From a checkpoint of a small mixture-of-experts model trained on Wikipedia.
Size: 11 layers, width 256, vocabulary 29924, 37.7M parameters.
Training: a variant of Adam for the experts, 400M tokens.
Below are experts of layer 7 (counted from 0) of a mixture-of-experts language model. Rows are named router (the router's row for the expert), gate (a neuron's input weights, with its number), up (a neuron's input weights, with its number) and show model dimensions 0-255. Each number is 128 + 24 x the weight over its row's rms, rounded and kept within 0 to 255. Numbers have three digits each.
Before each expert's rows: "comes after" lists some tokens at least twice as common just before its tokens as in all text. This comes from a sample of Wikipedia text that the model never trained on. Tokens count by the router's weight.

# expert 1
comes after: " the", " a", " to", " and", " his", " was"
router:119138154151169128137147140118106113091149125115155111124091110125110158113101129124140123149146133098160111140111130144125110181154142138110106111194115093160106091144115097122115132177137153127165114136083116111093172091137095127124115152143131160095120139128174105096124123077130112160150126139102106095123149145141106119157110115128136151143129132058144102131105140180171142097142168149103120112086130182185132099106120139116142126110124111082141134111121125152172121130141134166128124114104158171131098152141140110066140123106144149168142152151126155178076099084140148137114121119160108141133128138129124125127141136180160182128140159130163133140107148109119108147099149165117142134158107113107139076146095135155150151108106136101091112115114123108126135114165147
gate19:130155121147136159096108086158130122092121099128103138123106103143129147128085143150123167090112151158115138126133116127119112135118123141147156136127156093164132092091148123143103157149147153086172118102106098146157122127098148112148098100104134148146104120109139100146156108111125116112122107131161109128113150127118136126085121105146095146150110169160125128165131134132094153086078106110111143130136166073126074133118136167144170158155160141117108117121094136117123144155114100124159108091128176159100134182113135115141185136121136142147129137185138125130155172127143128141147094115154143150134134093171132142131170129107132151135147144121149141123118147130146191166129112117141150133154182139081143120098153107175096112133120174087094147110168147177132139073134149
up19:142133144119146136162146127104128113124128155176093119111120123114100140106147085119137143126176081115130108112152174105155148143125121109112123113105156168068082131125098165120182107111106125128087137087152090112123153124159132141163172150113131100151151140140134179157172128113122137150072163115117133118139129131130127146111144160103103125161126158095143119140075142100144113166162126121124137163147099135120116136147086112094162099114113101152112172119141138144097082101155114142076132141122110089110129108111119105141088130119151117087140125148142122090100086121152127106162093138093118121111089111109094117112106163150137083119115106146127155121103133114108141113171169122103146158118124121101150132147153081116099139112132128192116131072114120129103168129129114
gate20:125145139144103161129163126167113162185131138128089151159167152121130143157120166154136119184072174187117101118106133145099140154111103158085152120109149094099123123091128098128140096125144112066142133143159087122130124117121117150112107140137185106141129129084139123137147116115128122132130075160127101120134110133139109112152156083128115139145152138142118143132095092135118168164140147164109125139132142116109126136096091099078134142140142176143091107133080138141144085100127105128200120075107128129126099107112109176124130067131121086102168115136118142142166127103114133123091113119133137131101165151120126137127142108144159135163146143086133138140118087133148128137155131122151101152168135168162153116121141117144108099117154125144151143103136162112167120135130135
up20:131116116164129125151117169085122129089159118159187176118096130141136186166132116160123133109132101173072088126098170147146129144156105113103189115113159123146127108104119116127141107104146117119121170135162124144143143128159109128103130125115146103115121126137097126142114133143066159127127155096098166130115139094131110093118141150133172153130095145117148112155083153103114123136140124115136112103124147166165126153078157080135089143160137090172143123132108166110135175129139139163118160112155107123136128108111099174119121134100116127142108126105092106147099157161087121132126119150125129138133109122105113174146096152120103126094179116139110082115156094155101162131132096115148147156145116137150131109152126129122153148160094119153108148126186093144157117140107104
gate21:095141088123140098151106110145113117149075162130122093140139101100151126125149142114171101105145118177137100120134129111123140127167159169114090148127126143126168138157112097143146166138120137144144152175137125155109133139156119101152149116115131103097156098127151139130185136089113117085168109158157109139135111150153099129113165133163112148128147121128158121116120121122167088121139130162129115123092109174117137114126106114116165128131162119118145141115120144125132119123130120133104189132139130154098097158116142132100107110105138172098148124139142117121107136149103146086115112106152171089173104124062143098180129158148124088073124097118124124133159083159115133127124174103119137176133107121134167115205120112144145113166126145111162117146118128090183082129134120
up21:084163106143150127168087132137124121126121133124105086107136124139182115076137137121136146148119159134126127151141122132135163144152169108176083146100149146092115127114085139128160106120121140132158102137162179135130076132158140121142111134129127161114117110127144131115102074094101134137165144077133143147143110116078126173142141120122117121141123112139130102102077133149119099107134104131128138137156161125119113122129090129120163152152100110126154094132151140144133070137107146148151130133126197135103129155136172159168130098141089147129111089110075101151123113114189166155137130121115157125136134138122107110153146129088099135163112085111145121127079105114120117158164113160124106084084139131157138111126151140127112128118145152125091148149103135131166141146210124
gate22:099100147111129123155143103119109137116143114167131092077159157181132164106138118085100147105139159146101138122104124158089150106123107059148129110148132088111137137154128091162144097129135120116138141143111132127118131111121111134156110099137171137123114124128131155120129118099134187118098140115140142127148127119141091159118124076110113092140176108117182147131142150144081148061174111116106160168119162158080121158157103149125149104142135117101068083119168113071129107127143123151140133127122139132112135129120173132134143128115174167102148138116071142118093135125157119105115117137167115155167110131112090093139162169107119122145168129149122137157159114107099144166101145134138166123142116125111157122142164133140120097098128149100135103119146159128135119132162108
up22:123125127099111147100100129118107118171160153142132161135154139137123108128118110119148166162091113171101116130134166155136085166113142129164174135125128150117109125129127129148126125125102139140159165112159093122150147141085118159118161137118132102132145132112106141154115138105115145142088167140100094099126104127124139143154110149145138142103121090139126119137113128107165101140070121172177120160180142089100109117144126126085117074097069131137159128135132146169148169170106150153129113121174117158134132174147126093137123152135159144142088109101141154159157092106081173151100133134093121136105129117115167146126118094169102135126146159156151154110108121148138134139129117088129102180121145097129156104165162066112132153119122072140141107099149132134122136127153090
gate23:182100108159135126155138142130126142128168085086134151156133145124134117128121132124112091098129147143136125145077118133121107124154127098108160151118122104138117128111142074116134163113161136150131131101120072100085125163146094120126091134105139136141095146091150126139151157088124161153168084126102103134121092142127156123124117133125118148148093122086106097114091085111116135139125103157100136101096081157180118105130129141129157099084095172143155174085132129155108184127126135117130069127175138130117096141095141162067159102124119136167119152129127126139151105156105150125160083132146118089119124117112155131171148109143115121146135113141118119086126124171123128108138103096162123120135133146172136110149130102168132077115124121103109110080133078143149113124122122
up23:113108114151096136110120168125102111104113126117136128103109140161111130108123117131102139121142167129162158134147101108158131131173122098101125152163129161137128101108089076082092152144154103115118127137113087178093130132122112071116123117140084113168114125120133155130166094125164097135140159099131107131113109167139134133122115118157111100130130111085125130148122158136127119128115122176097129156102155128142099177191109128126143156132125113110102154089124158154148092136149140141153064137114106150135132139146151144126206095103152129171126136102135085124152114127129147127115174127160131134129128107091149129119139097120125141132114132121148134195121106152155144116106102166142125108169096108136115084106097094139094086149066153118135083175160109113131129116138124
gate24:124160154109128142097122137167103154160126153091121129139114135119109141126123169138162129121117108132109132109104121155121123113136113123145109123111131147153133100198131122129124125082111111121124142186147083138116131134141129141099135186109117129113115141089123143115143106147142163159190117119155124123163114100136144126089141155122177117137101154147122136135122124129145158075146091149132119119142124122103120116089154139101185129079140152151124140140159121093107100142122151090099178106152131099080117133147120136095152136159098139123099073111159112097087165133082119135130120152178116117131167154135163176097108170125138138091106108119117115099108104135123114082118083130105143142106140121097127170117146124151163161131115153152162140145146122147101054147073116
up24:123098159124091134106110150142082104102071105148112135130101091139137117139101107175115138110134125126164135098144134104146151105097170137143111122131118108113139208159113129128122110125126114119129091125110194152133177149074146146112101135117114124147132164136113129125108119118103134162107122142105119157080128147123135147128112126126080132144135095117075111100128176124131103111104099178107116120120156146158136138086115132125125103206147108152122070122182087115129164155138139088155094133123146130124107169129160136122093137138143102112126125062139144118139130083118120176124124120087153116161122140116111105100123132129123145133149138133151137137132154161111134143131141102161148138135150160123132128121109091085118139156110153182092125087128144158172096147124118
gate25:090124121116126134089130146123103113163095120096095112161142170120138143147118112154095091139080095133133106136091101097113091111123100179135102102127148085088135144141143099093102116152103144132148156126138097116149132114129108134154170135155177113127121110130153109119102143128095145102105146109170154141103130128123083140137114128125101128127125122166098101157117121117135114162149089147146107126137147124102099148117123142145151106123126158111180080126090144141096086190106143170112154136117148113216142121155092146160173156153153104137123148071159106090113116146160124139121157140116132130157113142147132136141088159104099113157139126129150110109158129111133134129115166156109141143118125094096096156141169132146153116107081160139115114144081096136125129125112090
up25:162161089158144133125152109130126155088160139139099099102128166134142134128119105128142132143071169123106173157161141154130072141112136136134135164111124129139127162093102122127139119162107077117120140101151148129139161155146132095110149177128143119112129078144073143112152089129114134112081140110139121125134117148172157171145138101113141149129140141114115110165113130130091113159120116161153165157151115141127141152085135153185147113111125119143107098139134132081149190123184115091100121140181128103095152164131112101157124129138156164112161118117155133107123140120111145176123120168161144131144118146139131156124152116093111143110116168112122145159127140133169150145116100100144058146112152140126172126122160137126136122122115121138186106132142182130119167131119126
gate26:100129127130109117172166171105116148171094173156120142154101119140179130132137162171103132139138099096097133128115130152117119167091109149101117121130177115160143129118122114144147101094099117116129135113156137149126110131117098148134090115074148116187137108116152128162124138103110126109087126127112097065154135134109143100112097158137131097119122123140148138142120165113179113107106114122160082128115134146153135108123125132111099136102086138142166076154164157146114153121161113144208087090132141185147135166135087137084118111127083128165143109103096138113113138123136108094109120167135128154125112155146094108089168098111089120142146137089126119149156121125129134147108122094128163137171130174099126127114140151142115131126167132132104149143141146135152132110158151
up26:139084172146120151109156169130130150161148141092168141123082091098176128134106126154129140109131136118122156149124116133114115153155086164101114124145132125115103108144103101171159159173143146162162135096138095162167134135129125136181101120118132093167099121144150134145111090137110115113139112112094160137155161147066085110168119142161149130091115144135117123093088137117144135085103090126125132154112114166121116159110133123126126128120143120146111130110162131096113126112144214150143105151132112136135116123114144118066123138150113135113173086166114123131100160153161132120132104156102106086112098131170117091141158117100117126124143117166142110112112126148145126116103166107132114144125109157154122127164153103114123143097103114159127124111141089183125126156176089
gate27:098145139143142120126107150135144139158115127166121135134118137129179148100111149080083131169133120110118139119101139111110136106126145160110109129100133157111147119066146145112187111139144084095116149114121127104118121125152093132075156131142110112125092140137116103162164155140146153123144097075105111116110120133175152143144186087091136130160090144159148096138098113147133129157147065088126106107126134110131115120128166116133109112102112113154102112114125061118118150130130133085165152122139138162117131102163114110133113117113134107138107100130129118136167184133182118156103103103107163130176132113118130137135168101109135128146147121092097115121112140090124126113173135124176162104176150151161123091126140113160138144113156120121161105098182167123135137165107133
up27:118159162128127167084157086135089106106142139157131121134138144114147136132119110123118123118144112115145112112118143127108148157154110149116082162101124175140115108145155074146159116108152079111120110127074089137095167118106124119084138168142141116168124153098116121141169068130123128162155146151136134140100119173120114151134086181168154166162150139095116153163095112133158125123137103155118105107090099099145131132099120145134148118168131137111111165097124122128125102127145145134155140067141128138093119148115139134117107113150163100107138113166119088119114163118115124150081152125192103077123156165094103108123142166151104141111120102154141112144095104124155127107149167130122149110129169190134129099150133141152131143147128128119122163139144128134104086149143157
gate28:112154074117102170138167187120090133094124111123067116123129168174139149135104125124090130168143130119121134129150122130100171123144127121173095133146120172131090107113150119115119139119071145176140128173153117135120142098144102120127151137167155127096124075126126122126127125154133152173138095140154163122167150123096170123149093131123127096105109123102110075145151105133131123104151132114138102132096105124158112139140131107107154141146080116126108129063131144095191122147085163105129105107172103115139096129110137114100145161098129122103097181148116117099141128096133076108130154144110136120126108135142132136130110139122125124146109119110103142128131138087108115132136127118141179108143111101132143171156145154129149135089112100135102084109124117092164175098150151
up28:121117171138161087110088108107160124146143165147156138161125140138159102173163113079121128136125108150110125075115174117113091149172111133120182175136115129136159153164138119111138142102136101102125118101128163127109117140116138157120093125077119127126137173105130161100138116119152125098123155153089163113109149134112101099143154164145133142097115088124149164124118097111125154163118119152119129117122084166104151144173138140149123149127149158135136113148162120145099160144145112175123154094130163172111157135102112134132089104120090137148145085125150127122119130102149156140104132142117164081094159135099145089117135107128139086142144121113120101133146111110162117129108136145093129152140136127116117077141135152108107147153116140130148162117155054120075108144068155
gate29:101138107127126152114114131161124133102104155111113105105115128093136124136121122049118105107127116126124151178121155090163113148157085109158139146133112128127097095140165101144168123169115086102104100128116120159104123117090096065161125167143139129119125136100124175171103133157128163121168107138127155123129118119083089112136113105168134161166151137099179117147118103139099129106113135132129164108121120156183136114136144166162149071103152144092128118144146111186133136111148131124124164148134137138103134156093147138080106171119127151149158122158154130103158117142169102106110136114091127136108129142160132092101139120100124137087140089132124100115144106092091121127120134165129149118119120163152113131094184088136112098119118131097127152117139120157118138079117115
up29:106128134156139102132082123141130112138106119123152134132111122109167117134101145166152102131126130155178143119121167122139125155116162163136109119143127129112182110113168137170152106156179149104084119151143143165178144124106137135147129170078155154120110137110147146125135078138116106066136096119120163161134155117137079153167124151152134128128138140120192113081130123121131143121098101134105123159103110162156133143118156092135081158124164135132119118158119152143144092166123110115085156141111149131105169108143099129100153151102125136105125082160180162141124116130145090142094102113134103159145129158137111075160156140128138142107115116120132098139150132153115092077145151152175147139173115185117142162122147085149136118130130134118129135169135132128163110122102110
gate30:073128099076132149127160152152130126077140164089153153121123095118126155081123115130142171161137134098125126134092126123087102143165152092131105099177174100131100138180101109113111145114183138115132154135118116133146127143085122113151132117117151130145119102157149109133125117137112116127078104131074166123169162146157121159137136095107112164111129089116101132074143091152112096127142105126102149160142133123138127166125094187134101114131121154133102115084101144136153158168167089099128135128109120118137132095121125115112121138110130107111103166135177131129152121076142123162098148147113113171152145109134151111109123106090127137115111117141144151125105171106122142096129141129157087076109142142157127104093156160132097159142153100164136113158139147139140131113131150
up30:112132156158156113120082162107156133081146088141160112124117075160111139169144110121146122133121123147083124099130116126140115110122116100127157123133089169184155161143098158179103160132165106148158139140145130087096123125144100108089141102147175129156154124123142098110132147170109142124155096124114142131121112131123104085152135146105101118146114149118110081127141135133155159125122189156122114108150166136113121102085130134155127088127063126137139110156124092134105160085133116117109109099129086131130152172107129126144130131108121145141145149131109100159090146140145094150137135114137134107144125118134132097145122062138141164130087116101130101135100117078114151103110113074155156132111152140128094075161120137129139099127139090170110177138159138163138140112157129
gate31:134145151144135141103137103136143129150065121104133138122087138111134141129111140121115120108116164073148156146147095110118142113151092183101144137155192106087113125146167163133113121159114106112104108113087137134145129165127140129184107142111148134117140080100125123100154080142124117093120099170096123149120177166154118127098113115129105124166133117121125140168154112095122118114133088119146150118113165155157131138143127158107110165098165170134082107118115171109127109142146144107158142165118147137136132108133137106101125153082135170100135111147171077131098127100116170147125087111163105116132109122163127134165138133158130108136125137108182124127092118103150130091123122096117149140124129116155119102072137130149082106084122157065148120130130102104152143123109104
up31:171131159116152141156101121141129115150158130159152096128122090126126098139116141109157114132132120116154150103158103102129161119175114182092131121162150151123107167076152150124133145155152155138116107123113119112143099146129145093172138139113142124085117123137123143108144137106113100101190099180139170078108109163107097124130151115115139170115132113131124142107100131118151138093135149159125115125151159196117176090140136092088153131142117165098093162110131131113126146101124147117118149167134151162122133124121105187115092109152156146130098106168161126125101104152099133096107143102126141140114128158138080113195102111118148147091134123129145096084138115148127115119150151137134114114126156096125106121140148125146109135160154185108119121142150140088064095109128139
gate32:127131114124155141115113146088132135155147157111192129154103120174093137129135121129105142134080082112122112142124145118162111115149098085144107110167135108133145067151148131125113143119172180116159136082100144142115119132128127114131134166109103147133088129111128099088105133099142119119141155102130114136120108075144136130147170109136188141119162137130126136097185133135140162134154099133127135152116110147085167137117108181076088134179155111118133160142076129129144142123159086129141117124113152151143113167153091148150148115140113103141121118078136130111134150146136132099120140132085168174133120123138133117139138120163181136163103132108125126122142133120109132102111141102116125108130131062106170130134091119164103170119131177082108175133123085108117137118119121
up32:150141123130101156145151136153140116184119135123113057145170157172122176104090127167151129129120149123162143153174130143111145136123105068142113155098104111082094135148131145143138146087117116101115109155098141109095139136176109155155154112109149123109130127145132151126183098109161143128153107103140092134090135128138118124151123094129111123225130148161129127108090165121138165125116116125152104168142186151135103144100123116115128137158128145123134111158133138129109124134090146134114080086149135132086158123113122115128149145095153121133102120133131102108157145128127108099117115124127114123124091078151111116116166083110106118132126133118140138130085098105141139138165122133100103138123088121166123126124145105113103125099188150101068163126157131167127107144150139
gate33:095105127108141136144085147128124127095138129120170144117091107106109172137109126128111104073144107153116123099109138124123151118154138102147141146160116156167095164177096137161079090136158132130113105122116093098099145084105148189129152157140135120110088113132121121089147139125117136149117146108117142145137103085112111099162131127119175135162124101094132140122110142142162113127137133137139091155120086132157126096120122169165119115140121117165105132129138104145131190125105124148108102079166121129132127122119174126070111105132128150152113128134092161153091093119117148146111127162158095146130145095130087146119096138159134088124159113153105098086138154155150118168153133114170172123109119128133121091123186091129100113182123126125117084135115159129130101148162112
up33:119087103133150114100125132127103096080137098099116141121109083083083168091152156148116100090116099105133123127140157105129111128128079156125138140115068113142123155169111113129065126130115162128160111129114123074107157118109074155163165115145141160126131090136131104127143143166090114113159109138124118153093143150132128113192137126115190100130137150120096127121105132149143122106133161120120129117135125161176138081111142140125153138139156119129133140119136137108092112116142074128065133106086128151111145152144145085101116093091125096138144125115152115113124150106155143131105164111134118090104137143134102123122111163142111161143137096144122154067132121130094102153142129083139185104099135141134116118123139143106101166166104114156129128116124087141128126137125083
gate34:127107137149120170142112146120128155119116125118118104158160156148114162097142145142123081180137136135109122135096108166112170105096110120104136116109149140141132087148114092153102150107125156157109110145151131129083139131161122140085111211113116125143129117102104140128130134109135122142121116150156122089105126089103157154146120117083129131094161123163095162151122097114123155138141148093086083088162120089102144131097130112185127157120104119137135140149160139099148157130161127143145117118135093102124114121133109189126100169145140111093121163170071192094132064124142067146123128135124130117125148134136164154115122131155098169189098146117131105139115103090132151110135164132125101153166143104134140135131119096128125130133130120116129128120152096111118115170146119
up34:100158142101099122088159104157176108140113113161124121098164087092128152110102127150154114113143124125141133153118131126127118117115093153136104126130129127105143134113154127115104101134172130112129127127141095128145130169117181128110150116163109154147135130143104166131094120127141131109121157129116125151158133141138175143094101121125127113159142144083104152136158121180124138135104150169151136193173120132110147189140124131179102129157114163122167132160117169153139103132090095107102118157092129113129127150186110115130143092160116131146103127117160145130142104116127143153131108127144077124108111090154167123107161137123150099095164125141139142148097154161176106125137158132168152078129140152150145131145096111146150129073105114102165133196145132173143130178142105
gate35:125151119090179127114097099100150125143115110122115129123107131127136160127114155128171107137138131084038134154111109144137128096118140152123100105151090124142125108108154100133114139122159130099109066125129159089162113148079122140075151149120129134155124126104143101135128154117160150128109134170141103143112103114096106124155125117150157150159131167133129106144131101132146127117143125147158141119101136129073131112113131160165125114091091104120109147148118151109139132117122131112119146134121081128127123089112101123160095140148106107170119170116082183128137078111137115163119113101158110096131129099139157148107161086157126121132118135075129144134130072082159138091128145089136131149113151152148096116129148109165167172100120125119113190087170127137089122160109129
up35:074143166141129164154137127120149093129135123122104081124128097108082155136137105126136149118095120129130127088113082170124097144138151126109154113133159095140170131126104162184115101099139129135099098155123131153145105130157140120106151141163166136124101144180125116128097104152116125117158133136103118136095074090107116159153134131177126137115191133136126110098129151146125171202130130137118149113112118123137120099116096143129141119120122162119174148150162115110162096114179115121102095118146121108115116123149131100121142069147163109089136111109137137136117124149165128149155162112151134108126147112108102149117085160140107117147133095137120144156150103071143099120152100139158103105125116124163142167098117127149119097125143121140134173070128139141118117202096138
gate36:096109115137078135140131149108100140099072149129143132104138174156109085133122169144106152159136109108146136141134102122165130182132100166114122093132163179098103118091133120180116137158134150156138112146137141088093147149112122123171092129131114145127113099131144112144154126148140128131065119109183110127123121136074088122121161103158124109104122121110118152134106133096108078131105123123109101114156135144117101109135173117129088133122134138103140130128093108148120118152134135152119141136126125118083148157102135148113102140169157138146144133165155152081174137121122123085161156093145139150115084091147154149119100122143177145085128120162125182132126113126129166131136130154103121078119133132167154137141144118127178116143155170124166125169149085110109090143120129
up36:126140138137097156107104131143109148149144124143112106132154174154160142165150123142104136109100143156084106146115100130106131126151113188105093113141153101120132101117165115114114106118109113123124093166143127137114168079137115110140147139117125081149109103133137125121099108090147201097142170112149152146131138126098128134148143098100133082169128159145136116146159174161100104154128064124088111103100156140095060158113145140123118109157100136138101124120135118105142115130102141152149093096153151148126098122134112145138146160114122121158123129109133145128153128120093121098131094156124155154129114131178138107137152099087124143134151155104116138135139117116162118127122162095114178178197148142103126097164175141145100103113125158079106130125131172092152131144148145
gate37:120155145139154111148120121132125161107115128126131105146159113131124103142147131095095119076113108078144132117146143163123160164123098116129136136130137164135177120127143112142127143126135110145100144165168150147085147108150103169097097126112140113129159129123114131128161168125138120137131130158150165114101152131152105131125133126080130170145126158117167158117120100136118153101194149154110098080132142124070133130151178128138101164168159082086090107122175160096112103095141165164148153135098147099135138157120135120139120109074130116130128095140149115094106119121099115136135116159116095115140165154110129114153151153125139165144138116104101135170140149136159114124148146149141106144157116138135160167103116142081087120124156129092151156075108189121063124132104111
up37:130117113145179140127133123163153130122173150112168168147115128159141160150114119151151104128163111147143117158134145095139102138140108145147148134128092089126140137153125071123147176117140121177140170152109153137122156122116104140127110154097120138123142138154121082133142081134101129128165113152128142154117139123160152100097196165146101146153083147136127123107098100135107128129109121147120115107152101135142123092163138094145155150133144104121138155079147118135148142154136143131107152181116087165172149070141166139104122108117122131111080102143143172140160152110140150152126115105139137151150125156123186123140168120162089114138143117114093144106144153143098129158079133135116114160155130147161096139136129094113123162156140077084165110124143118167081106151158131
gate38:115148096154112135136140147107131080149139113091134099148139157119112154140189133157134144117141155117147084143151095146128124143126102167155140129120167124149085077105136094131151130126154103139086101112123132126139098142096142141132152127178156112163098113152121084128136134118107156119106097200162131128130134162102152148135144102118105103132102122135105136138057097095114098126159159130145135184145165129156084134112144115112154118131109108141115119064142153144148092110129120133099096158115120095113160109151145090122126129145159154117137137147094133072171150125133112107097153128104122114127088098148110115051132107128080107130167148130135131112153133129117149113141107087157097101081145156105115149145153138125128128144132163116114141104131171145128114137144163
up38:114143137145112106150114130158149130140147190125149133120116170093144106098135124173153156135168127109177110132127108155101163171127094139144114112109151147124164129159096150109149080160135102115086142083130127125141122135127148142082137124135128094097131136148105112115091109135124113102110112082183133176162130141094110151161113100134108110142148132132152097079142131114173114161115101121113136146139125162082130129116176078171144156117134101108089152100150144132133130149077105138124129130102114146157142113141067115086114137132169134120131135156108137146104126159169123130110167146109101122089122136152114112125095109145124096141181064155104111109106154149148130131117100132137104146079100144103087123120130158123138142100095112171134137115151095122127094132120111
gate39:147139114154123097104127117113105146113132145121127146123100171167128109139127100144121097188123100094149101149157137085162114150099148108141080123156094090138154106113087161104114130177130144162147142116062145129148105110075125128148128136127106085112172124137104111147108130126132124125132099122128130099129157106117154117153089135127132120153138119132088156112127122157139138106129181133152106130115179138148149058146146123105162117116140110106118132137102141096102143134123113147084165159093125152071138091148139158104097113109123154119140123111079173192051128116129161141164156159126101146137135136131122070132117145168133133107121145146118114125085139153108103130119134160152144150165124142129099114137101121143121124132145096161107133123107147114085132120166095
up39:124123145140159148126065145131139117143122124144132120130098130148137133138137113168082124127096092120107134083134214123121132128110145163193155125121116111084153111090128098104144089169108149150135125097117116145118097122169150143092145127112170104171091146112106135174123121095096185119118159122098146167109135142123106133144089143108136148158086102139136132141124147150111098091108133113122137133156123140121120115131128095123139101098087109145119123146128123142141115138116158118159148163133143107138121139147121137123101150117141158147114099113135113123129190090134113135140084102102103113154155114138158103095156089110106102054173148144099103087139127146098085125167104152169136122124159129143137155156098108126127075134160155159115118136120111147097139166105127
gate40:128133146138107120108119114102159129180162128112112108147098115097142138098122160101163114149097134140102138157111134174114130088102160116155113119107148140068179172174171094120118106132116116093144128120145103118089135113108172162163141110103114128128144125147157120097143157116152168139146080170136146125122093152157106133157109076120114117177127098176104118131160106139136130169137164133145104130158145113115136135111123084093115160104110165198120160151101125137111139113156144159170133112154100115129132154184094099158139141136087129103160115139127150111136166118105125158154119147093141100143139109161130136088137136138104129115159132146138164107141147143122107132096108146116107160082142114129119143142127125114123076104113088125107173133155133135165145138150109
up40:113199140135078124153135139115111068105113164115112137173110126146139115170167101105116107120130100135145112118164150107153138156167101136126125135153153153108133052140096132117131140177143115175143133140086117118133156120093088132104147125156146124136128132138104090160179100134100069125159135132114114121106150127148139112108106139145147147085125147140108139112145158131151087089132112148067130143091122168115104146129144140085137111138123123166120171100084106150130122190119089117097109088143133098132107118106142153149095122112172119141133129115101104120157135135101117169111143112153102146140181150108104085114089124159126114104124167132110096132106106106147149095126166157157148126155119163148127120150106104127149156152149114149118112122136130125120113133101115
gate41:097133128068164105158122171135158145120141145118129077077170136173096133134154105115100140161141127123131146127138152177084161133150124108139124110137148136120128106122088158163120112104143136124137086144095158105100113130114144114143135128124107111133125112108134086129139201149139107133137132128184142127181123126108197134106123116133107111131124148114096120124122118113102088167137162133125097120138150160100111143124090132140176137148098154140123124090147165147197138169136118103149125141135129116119132130119132125133135156158125114128137146119093160092151099149173105136111106134117107129110160139125112180120147106138154105179104115124157185127105101080158190122092106106124130132101141117120099129105129145126131111128128125098163191155124135128119122128119189
up41:121143160095126095113102142133149130084149190104112112083137117164159088134123132101121128162143139133090130123143146112111132092133107118098099165140114175153113125098128157160112117146177136117124119152107149115096113110130108108149069135148165121129139146111137109157150126119132111106125171133149148117140074126119157122119114052126101075111108111084140173109121120137110141120129130111123150163137163173126122144107126101115116097153126095112057139138135121150139121144127116092098089147166141108125143157134108085116133129144130121130112127097109126107123153115151154085137137130103134146076166094157076111128121139131130115146119146122132129147103143101091144107090112088115112108139118127142120147072098161098104096145158131141097181139158167075163126090136148
gate42:186112114097110110118108123115087133103162142154145131122152167115151091117131115133117136129121134142128142162104161112130129145120126099118127096090100123099141133113065102129147115140112148116167112110112118129128134150124129130163144114159103131110123159133137077093140156127139143126113149116150086097174113109151158137140158116135156065125110097099097194147083142123121119133170139103167136131134119162112093119155129121108109130136123121099130166169125103086142136153155126144104123144115151179162083148126067133144123161139143132141106116081132157110182109103134162108099103132090134158134102089099155134150155118172175140155146155104149147157111120129168122105128152105117142141114125093137128094113103152095146182110113126139134158100130100141078158085155109
up42:159105125106137133114128141113074152158095148122125154165168126132146126134134120155140129112123134153138097111115079172128141108067110132164113144120132119138182150122168144102133096101112116134137158119177147115169105151136156154102109160139155124147144136118128164097155119133096099080086149137093180127108136172149090115126157081174170142124164156163122128087152141145107092108107152142082132106107138150167131120086144153123095152112149132151103067143089120118104104107158145140137122112143108098124116123144147099156098104152148088079150082095120157171125142157121107094150129100104100115122108118117107134121113123128116149120117124159133110132162097074118122142126127145087092124108092126102141145136140121161106176129108115140113128158135164125149133120142133
gate43:125098142090148102140098131105118145148186161117119194118124107151120132128157093130086083094136153160061115117155079142144108134110088144155135081134136115144159117142109120139115165156108134122118133127117123100159147115114158162188141154138143119125109092125123128094150162151104145125123144150140087145128166148099132135147120085115127129154111137142148104113160151143086149094074111181088114114075089142131135128167112105130106135110163132101113144178135135127114089140149195163128154192148114158142153162144113119121116136100155161107128071128105093098121138111136127140115113156148122138148130107106152141094147115149130116114119140134130114106127133117181147110129114140138133164101140120115143113166137106160112150126121167086144124148128104103160133125153137
up43:104143144141111153144109114152126148107125122126127101142119149127114148111102144101086130068080143091170150136125168142108094106157101167120111112115145141090124151152087106135120092124069122146114130129123135134132156131153090103117089176133160166101192146130134161116128115144143136115131127144109145111099115129136114137117094131140116112090162138163099133096128126132162130155174090141140152114151147149128143133114163144112185120126108148126175115135161152141110138120127072125118137074130163127098145137118103144161178144156141100146136121127142135130116080157160112092112162099148126132099124099131155156112099147131137139136113119167139106179112122132074133121114101165079088108132129131134114139110147150113157110155138122190095130167146143176107109184114155
gate44:140096114137138114139133129118112135093139143163117140133171172173121128161140123137180155136093124108094119105108169121102145105178165116088162131138131132136074115103135109141156149159144117177129117140066149167092109115081095087168133162160142128181095116128146150146141124095148099095160120182115148118111118088122109084113103098137115118169135126123128149111113129150129155146138092138144147109169117153158119102143114143106101078112114158155102129087146145143108143141163091111114150131143122147127138112134133097105139156135144150114119136146075145143124176140126109095066120141137142134170147151165089091149128132134141174095141145121122147146092117149116162128116133098134089083132136130144123154131103153121109103122122142109133120088158108087136107130093138
up44:133114141145136115116153078124158068138096141111109108083161131123133118136147146131152121139104101108135119185079130134143106142133127138158104129111116123107127101109122082165111101144151133109157142122106119120103153169146114128143092165131120135118098154155096117143143135129084116093131175179122119146147152170140177141123133084107155156122111144097130119136128088121135079101118127171147129131099163127109166148120108102145160101128163126101115126088120132105115122146160140115116143128158144104176161134149146124098125107153150146106124123101183175116184137133108094124123147087130133165133134113149140125100116100127105141134102111139161159147135118167181091105139122141112123096083151139142163115069124084128145112153153161081133109147139177165115118105079131
gate45:142095084135137164137101121146139138085155135134165157125148102120118128092138179079141110100102138134128114162131144092097105152143157123115124109141124149136110119173133128135138134113136100149129093149131159153143114117149141135155136155088077109099151142101149118092143103106116130169147146149150156117140154133133073106129154117079090117106122169140141127148146130147123087123137135145108133092098127151146117089142171106128133128147131130131151147151144168169128118145111142120147108109154160125167136068127129142115091096136140152107147104137186116125159115141134100122074130089105154105171113173120131099180106166128106135113148153111162117160114111094104136166177137129108078147123125123157130126159091143107129107142085139119154102082135097137094072114133084
up45:113124119154122122114121084125171072117111110158075121099127096124121159093094145067134132094135100157140124107134150141188122123128124119138159148132132142142141089109123137130141063135156101051104157124113102114166120134163150144104150094125156138140134135110129142127147134139133117167140113131113113108109145122158084152102130137119164124145131130129157150123125104174109096132114096134109173141079158132148123104116146134167115175122140124119139069127120140158141088099133101173098173123057134152110145176112155087096121130128147131137141125165126124151113106124107123139055126109118099128073094152143113108173164135127162134092130116097138133150112130128129108133100099132142131166135108147146158102094119128121124159103126145111129141097099103113144140134163132